config = dict(
    num_hidden_layers=9,
    hidden_size=256,
    moe_layers=[0, 2, 4, 6, 8],
    normalize_top_k=True,
    routed_scale=1.0,
    lr_router=0.00225,
    norm='rmsnorm',
    norm_eps=1e-06,
    tie_word_embeddings=False,
    optimizer='muon_variant',
    batch_tokens=65536,
    max_steps=5355,
)
Below are experts of layer 4 (counted from 0) of a mixture-of-experts language model. Rows are named router (the router's row for the expert), gate (a neuron's input weights, with its number), up (a neuron's input weights, with its number), down (a neuron's output weights, with its number) and show model dimensions 128-191. Each number is 500 + 25 x the weight over its row's rms, rounded and kept within 0 to 999. Numbers have three digits each.
After each expert's rows: "comes before" lists some tokens at least twice as common just after its tokens as in all text; "comes after" lists some tokens at least twice as common just before its tokens as in all text. This comes from a sample of Wikipedia text that the model never trained on. Tokens count by the router's weight.

# expert 48
router:521512503501495523464499504461572472523501488470482491565475522493514436507476478495524525493450481502505476533499536502515492467505461486523478474503529523509530491530493496457498508476523569
gate0:516503519496481504486481530509527534495489493508472511537506478521484480489506569517481563479472504502504549520500517505457539522506471528557542460457481499526507466485492520518515472504542515
up0:493505492483512524532429518493458555513472495462500479569493520504447542475521491498491481496495479480478500475428535481506532490454511499502546508518494526542505494491516535502513500516525536
down0:513480481504503473524524482536502476480484473439495538521493475514515556518528505472500549528512509527535504497534519504485515525516485494527522491512523469558495482450490487551552495506510463
gate1:525503526538543544497551516512496587536485493489517477462488536516461451518486509489494500521527532507538536512495471510466505527502495454504533530525507493506480495487496466510476474510468487
up1:473507460491449520464480533491537454510519486456515514562499477496532536472549493520548476454469508492475470522510501468504557495504515498509539506487521502521504536476472490487523493511454517
down1:483490496494446468503486512460468466545504520475514468492496486504463477532503502455485467497518497471475523434482490541504455448503491530497457485513488465494483447548507520497526507523523474
gate2:499477498508477506507488462530514538466495496479521474504478484521490483519490521468497518486513479486473531491490512540472475489504515471548511483489492470518493506534505451464521482478450462
up2:499491497411532526491491499508496493529493507500525487517529469481501508502523544451551460472501480500485495520520472510509491481517507494521564514471490515488482518464463546484492488471499498
down2:450515496569498508517533505469491457499509508469496494500507488543500497542543498493538499489500492514502539488519490477555492477524507491518532541467464530495519533455543470525493484499501486
gate3:488545502499473502511494492525531483535505482430493509502439528487494525489478481485509497474476495503515525506534513514458508485495498531519499526460510459465457476511507462463504500494501530
up3:500499481509553515474509514524473493528467479492468469502500521518495500529481507549471517499486508502534535472467491454496524497543457467499513528495537505479491565514499487539498504486493517
down3:502538495458507467454564432528475464499496506488472505498475486460470524484473484475537497480528543463526520521523457495502494471513464445487502489472510514475521459477518474507493542485478538
gate4:519487487502496472511505472495557544488526494477453493505563477492545506503515467502515472547511500488447492483486498496493525487527496528498519516509453539476515507475509502525475517488470508
up4:531512490531528530487471500471517509490497525482496483551512485464484458479497493542485472511537471512463490521501504506541457458537525498503497501535500464496494511513486496510547550521513503
down4:489543462469497486513526472472521521508484519498510514476511507526473530528532504545483481531470536512482512459485542521474488490520554497473516469512504496484490490490493520491473471531530514
gate5:527469507521512488486527503479484446504520469507495489507488525473455519518487505496501468476513486504525465495498477462536474514481499529490495491534511494494527465491508519491495498505495520
up5:495468463497523510525474519498497497521482510509531554431507512474466431470500463517447461532514492526514535507509555516545492514435478517509476542479498512511485484508500520504451509505496501
down5:497463492502519505527473495468500494505508512458514510484484497540466535535532488509525488485551493495507514530494493530514468489497510507495512449490534491523516510474452476530502523469509473
gate6:548494546496495538500488474486512509474509516481483492491484517499519525495501523491512478512533520507472512483508491489472475517526510497503524502467469495530488492483458559522510490527533512
up6:487488495488531492474484549477491517464484508478509457504537524478504514482514519450500512471515507525528497483498513502466488522468523504500525509508497504512514506490468501473516493491473517
down6:437493478514479508518515458515487492505503542493487490484477493542526489494485500528481484497510463472482468544494480538481519503485489540515519532533460481507471488507508474486498477491484486
comes before: "1", "0", "2", "3", "4", "6"
comes after: " |", " ", "|", ":", ";", ","

# expert 77
router:472474440521520486472496512535581512480494477509517512481459510528523502466553499523467492487444469470515497511489485482482486489495465518506490516544509472473461484510461504501499500472524495
gate0:504511496535467476485491487490490536515477466517502479515476497544536498499527532469464475475529512501487456492499495507490512516499488473487569459521525457538512487483516480493506517464473475
up0:484489500518520510531504519483456513506523531537502531528539460534491497526484528509474478492523521530507503487516498474505484525477532530453542500502469523503485506506478438514548517505473531
down0:498489470514493513459512531489525466454507468433510501474502518493507484523501504526502526513496480487482478481485553511523496523477461508499458500514519468475508509471483507506502516470519510
gate1:520491485537499477486505487491497514518482489541509510500513517514538494517529523496488530492475512544504485502505480509509531474504491475486496561506512492477475482482458429465491527524485475
up1:459507461441503503508475534518484474478479505506513509496532514476491535465474470484514459507481521526493442476476503537540474515506520544531464499474484509512496519469529522527515495500504507
down1:479490489544492555461538495508477470478513526513514470541497472496459499490504510532505511530511536464514541457495505470496494486497498491501510511499509497479535478477491424519517496469523524
gate2:494552481509506483455476498465481470496447517482492492503464500479513530519465493488518514475502487484484499497499491547519466496492466489486534538476510483489509528481530487529524542512503486
up2:517523503503472496507458548509572483516530547495507495514490494485467510516550523530458511476495472501484459452513498514519527523531457469487475475530500490494509469524528504537510526486519447
down2:496483487465472493495514501514538540468530514505544516530494511498518568468524523526507497503483532511512466494480532459477491467498514468476489474514455509503520507514500492491444489528501478
gate3:479494483473513522548528502519528498482509500503463560488488514509473479463542469504475508493457523507527512488488522486564481505523485516515507506536521521473516483497525538503470495523503516
up3:487504461475449485519435485549511532470478473537528494534492537484493503495507535480500497533506502528515498502475538498454445478448505482505489505515498506488495499466517521527526471568507506
down3:501493517478497458545489489508515507480534514509509527492512450454455511481505504498496453476515470464545516495504503466483517464552504499491491532469511516496521494525493474494549460550505476
gate4:548521492566552528439514487488492482527475540487458506448514497478456499541514477545525499512494488497523478515469528472471469514513512483495477542496519512485467507493493487498486499511482491
up4:449496478495447479444509451524499501533477484534533483522503523496518465484470481490527519511473490516470491483492541462500454455538418495503550467518512521490479479463502516478520507474518493
down4:524502479444492485436501520467491515531526456544498499503514502508477516523533558501479514463499504457501497488512489497474509499543518515523442526474524475531491474495545506489520524438502455
gate5:496538498504570462496487547452549490494510510513517472504541516522512461527530471486487465501511531448495537526515472482480538445541485509466520518530503457481524501497502499559502492499477530
up5:497506529514492467467555495530481490526519488494519495510511500514508497545512471497526476468503467455486481557488516483513505507532481473494508516530476505482500517492492461543513479460540495
down5:461491540480470469489521476482517504459522490538479513519454513475490504517481516482526500500506512469485493536488517487511480495502492512485560581494486492483505497515491498494488536480512509
gate6:502444537507544532518509508544496449498512494502481462500494534521485509549490481515502506489465481451524532517527458452481503489494452473510471505481468491539511526495519553479513472480520509
up6:542510463504507519483519465496494479484525483467519477542492453524503542486428503504521485484474477524486474499476577496526444535473496486501497479478535546520493492511550472485431502495505551
down6:518501494496492502516430466482513490482542503491520504517513502553528516488484506545486510492473520485484504505489554495513492530475516493523537490496508461522502460510478480470449513515525508
comes before: " |", " |\n", ";", "|", "otes", "|---|---|---|---"
comes after: " |", " ", ";", " and", "%", " /"

# expert 92
router:519496456440478483458528480501481516545468492514500497515494529495489496470550505497482522479474505533430494491474486572479474455486496531510512526510538467494556543487447507489502513483499561
gate0:515518509516445507511507512486521534538502487481509518470524461500512527512494484440474502474505509482504491537517519500503431558478506484511507474527493480522527488501493496491531512567471506
up0:559502497493556479507496475485537507484543457528465524476531470526461520528458515476499484515516534529470525514521490494496496464501484471495497492521500483486525556527469501482485462509522505
down0:475519538492490494500510504502534492507476476524498518464494493483537489526490490483505505495496499501465495513536525498475489493485486515525469495466439463455535529454571530540483473515469475
gate1:535471461472514510490453517524526525470482531484508506514528494488519498503534470473469499523506462526487488492528488519510502471534520505476508524502470484518510513513455483439496493462522478
up1:520517497502487514490474554527447488537483487503463502465509536483505541502482500533522520461513502523543481483485439517504481462526464536456484462534498511559509530530457456521506486508512490
down1:476504531522508493537506511527466533467497480468517518506506496521498543491496417512470454478519494525487526533483531508501508509514513545490480517457497501483500479537463503491495511513463515
gate2:474486530492511516548509486469499494535488508525504497505501509469468535499479516498460509471486503544504497510460444527487524525489515465522539483508476503493484542498510483476487480516479481
up2:493488487503513492508478456525491480485445505467456517515474484551523500442527525488517485498504534492505504514513483515508511509498508473560492533473500481469516492457518541527506505494485520
down2:494521518471541465507496484503504514490541502474501498539515515496536528544507496485479492509495529507482504492502520461473467481470468500432484494474511526495462479507495521529531513486504509
gate3:527533485494497534537489483480523512505547467453519493522492507536527524508492504454489514442476496452491495528498479503458514531529515484521508491499503501483481502518516483522493512492527515
up3:498483489503491535501469519499450498476507481503487560486525513516493490491515516516508490520512489504475500470472508490555464497490491544518490543521492504494483505490491471539467479480507495
down3:495553486536462459481491506548490481508517545497508508528514521513529462479457498531486448502503504495502498478510507504485484485506540513493478519454495493490476533457508497500475491500537523
gate4:525499462486490503473490477512468488520497488510511513533480537474498507531538519516459490480516490532470469520534544495516494465504478505501486513488515500446545516475522499530542461446458511
up4:490465518513533541527512538529481544490484487490510494474530524491505490499541502545431527477517475500576553527483500542493494476490489505501568530502487488501459489473472509447463476510458525
down4:486479532428425477482537524498506517528491494561535525489492500512451497482525563504542505535517527464504459495510453487531505520535529467512487484438501491500506484493508515474522527534472517
gate5:475531490465503489469518434514459472484499525511492475494505480505497476509479526525500474518529533491497530494476509532508475511449506463516522458504510500465506477499515497482499492514465517
up5:517506507497552524516495461475516487482537497485473457499500522478498537470541559506505535528509476476497486512456549527498468533546498536504500510468452475488485537507487490474495482486507501
down5:551513495502480534497499531534487497471467530517499477483467506534487488494489487489501487500482563479498508468512471491477465471471504475488446463523532520544486517486498528523481514477523506
gate6:497504449497462486463519452520490514543493495512492529520536457502490522511493496509461506522486464508500531486544458497463492514463496510515507448492518495535512507507468488492452505547514526
up6:485465483522501495504507490491504443499486476549533548538487483475471502479478484534449518529477476516522497525490520495487499495487522505504525496467518517509537468467526532488472490515542516
down6:548497441467532485510513519463464508526526547540501470499521522499519507501495503457484504487487475510469474509511491473508509517529507527463484507566523504543542490509525510463531490487497492
comes before: " |", "–", ",", ".", "5", "4"
comes after: " ", "201", "200", "–", " (", "202"

# expert 102
router:486521464518456487483478468524488479486506486486544462492515522496464480505489495498455513474490470498537505523465495481478503454519471518563505491491504453519494515443483505506493517488494535
gate0:478530515458506499513477512507521436485485514508457521477472495451515519494474456533511531517543497484512467503478501491448480448508536555509520506527511443479553465516494523528495498490522531
up0:504513508495509529466547508498511479497476514444496508509516491519428513486502458483524514499476503495503548509493526529440493480513522484496542489493487425481500519518457539493476463506485525
down0:478542505500497526424491504494483528504508520494487494486514501523526511473524520478514475493503498531476478427523482502469492497480484508497510482518479458477515505510480555480506482513481515
gate1:526466495539465536476529498515517510511492517505528448491531485532525490504516541465495480459473472447512493508490497505532550489519497533508525474533495495461448544478462541516527508520553524
up1:511510528505484546518495515540521487545508549505526519575470510456496494518510513533548496484486509509510506505463483494451524460505495518517481485508491497512469474484464514522462471479522488
down1:504498520553533440482515470497531505495500457509543515514494483476489465482473459464486486511547491496519467504534498553458521519533481472509499459558513517485501458504479524501496474487537519
gate2:525470489470490494501480490532452507509509521506479470503509480485489499532520531456502511467514513500531483528538523506478516489506524526482496531496506446477516497499499519485464514512495456
up2:498486528498428465504516503510532539490533494486525495514462498478467527504519494512473530549510528494515471516529498489505495515468531495477530503545546518514535542499524521500483528554472497
down2:540487492446507474514474488495467506526484477478542434467446489482497494494505523523482511531498501539519493486499484462482467519494526502510481552530504490512516503510506512516520531531460481
gate3:507525505469500494493492477512498493511482498508503512499496497506542504533464516530484517499448502503541521464536480552542514530516501504510500481547497503497498553534502550503533511525491522
up3:497513545495466448514484523508489464458491474540487530502458501502531482460478507489516447507481474513462538528521508532508514464403512502504516504463535497502498496513508472485500480530506503
down3:464505499444513521502478507482491477551504508500525509531515533482488512499536471483479507519507467488461492507525500457479467467523533526512491507490525546462497478452514516506504487544466479
gate4:529489532511467508468517534501522520511527470455532491474485475492484497532484486510493479490483480483522501460491499505495501441503472463532495514462527481501504447531503545488497483498498489
up4:497535526503492466502504479528517534503482500506498511475467511461506513510543513536500534509509501512500524499551443476544506516511515529497498519538523513536507524470461526507516523537505539
down4:530469529462522497482489529447544530508478457485482506488510497509506505539493516479503519492500521519576488490502519518488530515500475487438525511503458538503501472488506488556448509494531479
gate5:453525516499463513531520472566478491488471499541504496494513467450520499502485478476544503501515504504511515458503519481486529494467509465497525451501489504490516505498490515514516513515484504
up5:540569514474511486509472493443478492509500477545509526475484453486521508510516509510504500478457510528510523495463471495494515488518495501428484547508472518486493503467508525523540482450524499
down5:503484461499489482511484510555536491535492476525466503490512496492476466511490464490540526524528471482469502481493486486521512508534511503474522499508555466502515500434502532467528524515524506
gate6:500497549480502513486521527520528498491499461439493447521493547537493547527463481494462490503493499506552491501537530487493514430489522509476455518504472477495538511514521514497507509524487530
up6:475501439501539494503496549485504539508544450511521500490458517492535495520518504482477470500532542495525504511501498516527478521495512492525499512505522509523477531526522488498499488483534463
down6:519539520539460510483435478519474516450493526523503520527500508534546537504477493500476526495484529546484476506481491491517469494496524537482504517475504498476457525509501499486449483480527472
comes before: " The", ",", "–", " He", " In", " It"
comes after: "201", "200", "202", "199", "198", "197"

# expert 95
router:516503491482476483481502521500519499497459470522514494501476488506500490508476468495486548500509477477426520513440514511511527479467504504518507512526491489482476533515479459467499526487550482
gate0:557473469494512511456469508500507526470474468500471529506502512551488522498500468545538505501444481520521494499494481543489507499501515518499532545480484530488496519515509511472478499533501553
up0:431491491480494446548489493443517490514516484483470499508502488475483550472491532473494521516515513484501483455491474516538478471505498486508529454484508514533450523498501526541460499505522503
down0:516487493481511475530526507509526471547482517486538513468550513538496522485503485479482508513470511514497517446523479525488517458481505498506503467508486481498486526509508517522506519513506422
gate1:525525483528481494497579516522458533495463484548482528499502488495494500526508484509496497487549493513456512463510465490515481511508508509504460505494488485466512470538523485516478507525456565
up1:480507489484519524432467492507460485524511493499540518508487545516530497473534482512505519480475506495453475486513492486545509511513525529487504493474511488437451520521523515511506493486487484
down1:485527467536522530472459456498433500480567516488497539498477481520536507506441500474469458478482511499518476526528505538479481493515525493452525498519472437476525492533498545539515511518466480
gate2:506539511479502506486505527471504534517510514454484450518485525454549469497499506513510459520560511475484475504527491521487485546473471527509551482536509513531481491439512498525478525480496473
up2:468503487511520507514475512458541451475517506499535495529516492540481515527497523469479539489476566507497478460518516496537533488516487519505498514533473478464512488466496490458473532529501486
down2:521508454495508526464489492484501468505499510505496527475502481487486448514505478540436492498512550472492502503494482450505461482539482547458464480521473525490481485495493498523498502503523501
gate3:488565467536485504502553486499520536499535471496474480503546475482500468519500513516442517501523498522491457475482508499507503498482499519480516503496524493511502490468519474474499489494519480
up3:478495495480474500532525542493481492464453523521477484517510505519504516492515491448511514491506477534486468479481460548504521542462497487533529515487509478479457478523468493532539517541478513
down3:514477489478513496491492493479493501501554502532534516488497466511519479506482514514503520496482491493479498467537477499482505474544578511467486514517518466487517491504428487472506488500517474
gate4:473487502507526536539497496502484498467479515514514469468487496521468528502467512502510530514501545466500527481496497503504504494479520537499502511519478479458487485524496531495482518493474472
up4:483461524556483528474510494460517494477487475497472468516523540517484468488490501511485518502453591524491485516539474516537448522530500497487453536524507506497505515477514496500488504526512468
down4:512471473519514509484488474532480522466506559473532478497507455509467490504526497505471510536483513545483490485449496507514508539485478457518477509490553514425498478496499460487497512463512498
gate5:516522526477513531495480504485494491541454488466456499516518525501507523484469478506531470504517514488509473495483542478503485495510538488538486424503499501490525503535524557522520521491494478
up5:508513483536517495498479490485507493514552488480518501500495524477500476485523504496507501525518492482534435519520494511486534500467483580538482455501475510473448482511482530490464520507461533
down5:515477499465471502482513515490508536523476513501454480473437462460498471541533493478489472493523466493541503494504469543503491478527526533514525485487549485510468488467486505468524486526483493
gate6:514530499436511521491452489524504480516537467454486540521530521478435514523521518552524504491506485513488506512526506489544525497477534491472518488522491491532516484537498472423477546517497458
up6:502495508433519488516505468529462566464493506535503549527457491534461535515484494481480533525480532475488498541482449546474507483508521524503519541536484508471489521513519444473497490502485502
down6:528518479487492514501492527527454460495520516485482473547529489511534518500519472495506497494503502502538480494476479527509453507514493484501459520524536499523466494480462482502488525444468511
comes before: " ", "|", " |", " |\n", "0", ";"
comes after: " |", " ", "0", ";", "1", "2"

# expert 121
router:515501490515493553482498449491498544512509489493519511572550450547508490532488521513497470504450514525509545533498511471489528462475511488505481527490490493499494531493501468504501481495564551
gate0:476490508520509506484496514499491519550481497500513480502469493501466501540487501467494525528523499538499509470494445521495519496520524537483509529480501531485499542477478527500449488498501508
up0:474478501494506492427521501482484449524487544529521472457480461490515520482504517509509492499509513515493523513448506496479495506529496510492456502534471494512484477523512535481488508538503533
down0:480511516490507496469490548537494498533495493536500482495488466504533496499480525524473518503495455511537494569471473552518529501502491520442451511501488550520536499478437492501515515532502497
gate1:498492484521535538492489489520525493466566491494484487488521491476497513494515499502487491480502502453505473510467510523488503469527540498481498465557512480494485490491481490432469453454522494
up1:520480492481543463526512503506470522571550507520528516463471506485532507512543496473482513513490504507469500496488496539511495547462491467461518488444489480504481515449523472522528523510544504
down1:497457471478506467517486479563496490551478486529496499466516499502536524498481519481482472499516467487468548506506508521482506502475487536472509451487537509495544513508518531500512469497462509
gate2:522529527477509467539449491519537509501563505505510498504467533562507461482488497466489498488501494522503477530498497491568503518500503527480477473501497467502523499492489499513521459526476472
up2:506473481541508546494511489510487511497507465491526468460488472524482510463519514495479524527514502468497476518503525516492467506490469488470468493516448554463467538497484519496511467483534474
down2:493518450512523524471496516468497492484531496524492529501481531495497542515506505478502556498500474457508533484516480478554476476517505489528491494489512500526494496501502519462493520544526553
gate3:498485436441521518451502561543483506437540478519528461497512529500515481499457521495485496516510473497462509507530538480464500477462508542487508553502515473535475473488534468525506540502520507
up3:522526557511517502513468453500513508487482521501480460478494451505520505506472477479511499506495527482517506546488536511482558464477516535548478531522476520503482519488472497505474498550526531
down3:491494528474488532472454513507504467554498537478496502511521518514491519493491491483488491540478533513516516537481521508502509509514491519542517533468486483514508493469488485479514510467514490
gate4:472496500467473503483532498498509504459529473531526567491529441497548497563507494485504497528489495481482552516463511496511503478496523485552484509491527497512475511520479507487473500539502499
up4:497508513510461498513505456547521451481502510488537492516529510491483498531506574520536516533441476495494477540476498511526541474498502499514494445440475467466514506530518527547514486495471501
down4:529537501479479480556491462571494511508496463525504523514544439511527533500486502467531502531494497497464562473541498500469484473487479459465481518499504497428519506504491497468473535517495509
gate5:517488504493512517487521487481500505501529536486512470518511523501501514483496509486499469533536475495515534522530516469527538476518494486491551474513498504529490492508549530494519513477491552
up5:498541499549505487509479473505507503543502511455530468485493492514516483492533499487491479489504447448474520513419492508480510553460488433501490533541492501507491490522549484549549535487492482
down5:536502528516506515531511472511495526493510469528471499523493479466520497472537482499550539469543475494527489463478450539457501476493465502464506478482508483482514519534491504486457505492488526
gate6:485479514508506481480493515514523505505531509472512521491525485531479500484519524462473517495527514531467503481534559481532481489491504490444498536532501505527500526514469512530526478486473502
up6:495482479484528501479487504502473539482522495466537480488550520501513527536514510501492482513495479500499497538499512470512442519479506492549473551497429474516487470491502506496492508499548519
down6:473494527509516514516500485535483545447493509504523497459487483517494515506477518465519490478517528535477477480456518453497486532497518506520503482499470537483479470518475485530503467448519526
comes before: " the", " ", " a", " his", "201", " this"
comes after: ".", ".\n\n", "ed", " on", " in", ","

# expert 120
router:476529484526483510461491501487498506493468508512499480516492497497484476469481501508483486449488476503518500530499482491485517477467469551476506535454549467505493490507481488428464493452518520
gate0:500497488429512513496502525488475510495527486522543557513485502484508513544521510511495493463477496467497479487474443504428490459503548499471501456503495523490533483502476500521470498511497532
up0:479489482523442530555489499463510483529502507520461510471485518463489528515476530457529503498468488475521501540524484523478526488515520507513470512498544474551523523488479502517495487516496498
down0:509510511547552476530496490483473545502435480477515512487489493473486485458491507496490513478486493508525497556480520541469479495499512489475523503514490507523487502578502467507467485488497477
gate1:472495515475539536502460522526504488511491529519507495540498505502484554464513476510513502515483528501473494493476506509542489471510468486483504497477502435472533450476473482532526479504527479
up1:493480488515525489476492510518552514498538530519467508487498534524513483524486468523471493531481495465509534507502458489527502500453499513523476539495494524518493522507517553473514509537473514
down1:486505507499520496476510503509481474530466489488476477473474479491498515529503493473520481461514532466465528499521478519496461525474517479533531480542467510519528530512517489511537497521469485
gate2:528573532489509520504538506532493497514477474487506457491496511506494499521508499488518493492514506528524499564496547540521498503481507491514471477471487491533512489522515542477496469471471486
up2:547488496524494537465477506526487516533465493506503518508520491532463502507432500510505489537543519539521542471475477485493533484521522523479486540554497529480483498485518502482480458501493525
down2:465502486486485508490475486469485466506496497450489513503518535519543518501518511459498501487496463495503516484520467501473519477483475481460474512490489510494520523436485476542509531541520533
gate3:498478464546496481510503527491506499579543494485529495542493453516476510533507485485504514491516480541474501490540536455515555503502474474501492494486519519481478546517504519510521508517485543
up3:542463487500443517502489525503477474512507505492482489489493465521538509525529466498518519521459492434479533515511454514522494509500421486465558490504539489495473459503453506465478515499478513
down3:480484502497526486523511498525523460532501505475532517529491532502497524513573477518525498466512504465516485503545541483503498475475514492514457490464457457477517479512494497517530514491516443
gate4:490473468481527475484520513455488464494485475487510528509481479486538477473541487492499515479502470520506523550507443511567501480472504503472475505497537486507502475511504520447496471476469503
up4:509487490515504538456500525489507522499512473498494509492504477487517532547479538526460511475502526510509530466461464471513523514472464519505551505509474477498564463533536537494454483495478496
down4:563484546480496477530491487529489485530498489501494493564520489523537499479552524522490541516491509508465515484494494562546485477474505485491498483525543524496529505503565511460523488474489476
gate5:490482504497523488470481490493495503488450543529462481504483530519548538539460519458454495472470470466469569521494462558498518462493541548535479521486497490513477479516451517509515515489532512
up5:531468503480514531450483459461496511481500519535504537495507521475524501493543516542515484480504507469471533478535492506481496495499482450516491482485476532452520471498452483470463544483528475
down5:519519494513486518463500510458526438472448507514492497482508466498550506449540474554534497465533486523477466494526522502455507442497466501496482523468495495472467489520524530477507475494458512
gate6:531483532490505508497505499508482525515504541517538524459481552508522530515497497538515511528513497462496494472567465477473484459474509511510515470464517462515511472498450468513480509517508494
up6:543484471479526431473509510517520515541507497520514463486518508516531517539511494531531475461483541486504502506503481516496519484465498550527473481487529516485499497482500521527476518525529488
down6:547514441507466469507483510465506528512482546533488506536493486506506486494505439509463469521535531465475458497502483498478497515481532480465464501489476475469499486484498502496517495534473465
comes before: " of", " ", " in", ".\n\n", " for", "'s"
comes after: " the", " a", " at", " in", " A", " an"

# expert 41
router:497506489509484479450516467473506528547488535489517496537550488562531494535496493508470499498445516538509551490539478497514501504482533513479537545473515500518499519489526503527479524519494498
gate0:512556497499483505493488489492479501493493499460515510479472499518484503489477511518513553510481513479501521480508493487516500483520519496477511481515475501527494469505471521493497507525443501
up0:556478470494485497495493523472469501493500529503504553494506518511515459464510484492527528475530481532467493545508523522534447487490502470504517521473542480504471494544504493491449526513517453
down0:495556482489483471509515511499506456490497538455495514497442501489504481485483474517503486478486476473503520529492491470482511500491486502451508452544488495471497491465467538472524489498464500
gate1:476534483475492485512531523514517479482461496531494496463496503523492500485489524478492513513494513510541465506503506495444498499486465545521486463487514481513500448543523478528541496519498477
up1:487525501490468480532502498493532515463496495501485507511526540512484520546509513501499458486507466491419491503486539458504491465479510538491499524526516518525481519474482461520542477502554519
down1:493524469491510445512499459491439493474454460496439514514501529485495497540504563475513465477483522462468471495512494477505450504508452499518514490498489482512502533502503518540491488494513528
gate2:517531492482508518499519473471528467520519484498508474472518483517530495495503535502509490525513512471513462492508519490503514481491506498471474497452495486518517456526493474504442515510555524
up2:453476460529535499511471450501521504549513495464494484530489486481475498493486503531506541493477498522479518536486452531521467519512469505493495519502542533476458532470463470523485519523505553
down2:509472525497553495508503491490505512480474500481544510519505506495486530463475514532468505498521486494529508503519502457552500537526508520518540517499465504539503487486525500488521517463466494
gate3:488478451493554457508523521486488536518533506505530483515501497505504483519497492536508498520503552548525542509520474509552519459454506526499472538526505497474524543495538464506528492503469517
up3:461521499520518519482472475506498477444543512484562549462507489493494505487519476488500482474514508469509484485446499553553461543522479489496485475504550484508486476485485502481510510528523468
down3:485547491547527505529500532499472546524485518529458514493496463542528496496526523476552504515470493484544492482500510538529488470485499493505490510475502489479502531505556467508500505563515473
gate4:470503507487495497457492504464490532504528531482447514466456493514490472474516508512504471504479483503515478494501516541539489474482509495481517474476496492478503540495523439484470506443524492
up4:503509515501494508490512497489493485494520476474487489447491503515526485519453507470490473501484475485477502467521473520476528538506518511526494456479489535538469493508469503511496500518516461
down4:524463491434508532522532511487550502489482505496488507504503529531491514479523475535470478489536544512513449472495445481498544488477527539522509523502522519499489502526487480502487497487517469
gate5:516448518517473488487501498435495497504464528478489486495465499496528468461491480540480490481491530528509531463518536492465477479488512475525479475510474552479462507446523509530486499475490505
up5:500471530520552504516495521470522502559509496524497527498507481540468516503473517453467510534471497499533444503553463506537478483526499505525518523461521527470486481474485469538478488483500496
down5:503502510523502453486444490492520492498497457569507445489463462475513510530482533510480459527442489545530495478507503486467474494518478485507494507537451495491520554493517512503508527479532486
gate6:485558505475550519499521554504474529464512539544541509544505488471511527492534514471519509502480478498493529491519500523480528518518571503479508508442538501486469502471508505508469512536493549
up6:507498545457491516504496514501544520456521521533553500478505517513511491450470477476501517508510496488472459489491492508494501490507523506508443503501494515487527478494514522472519547491446496
down6:481496471524482452512513478513480469509543514497448499509485516504523491508532541492521497510477522498505528443482491518483480517496537479500488531485511500520509533488509514503481491538521466
comes before: " the", " ", " and", " a", " which", " he"
comes after: ",", "s", "ed", "es", "a", "ers"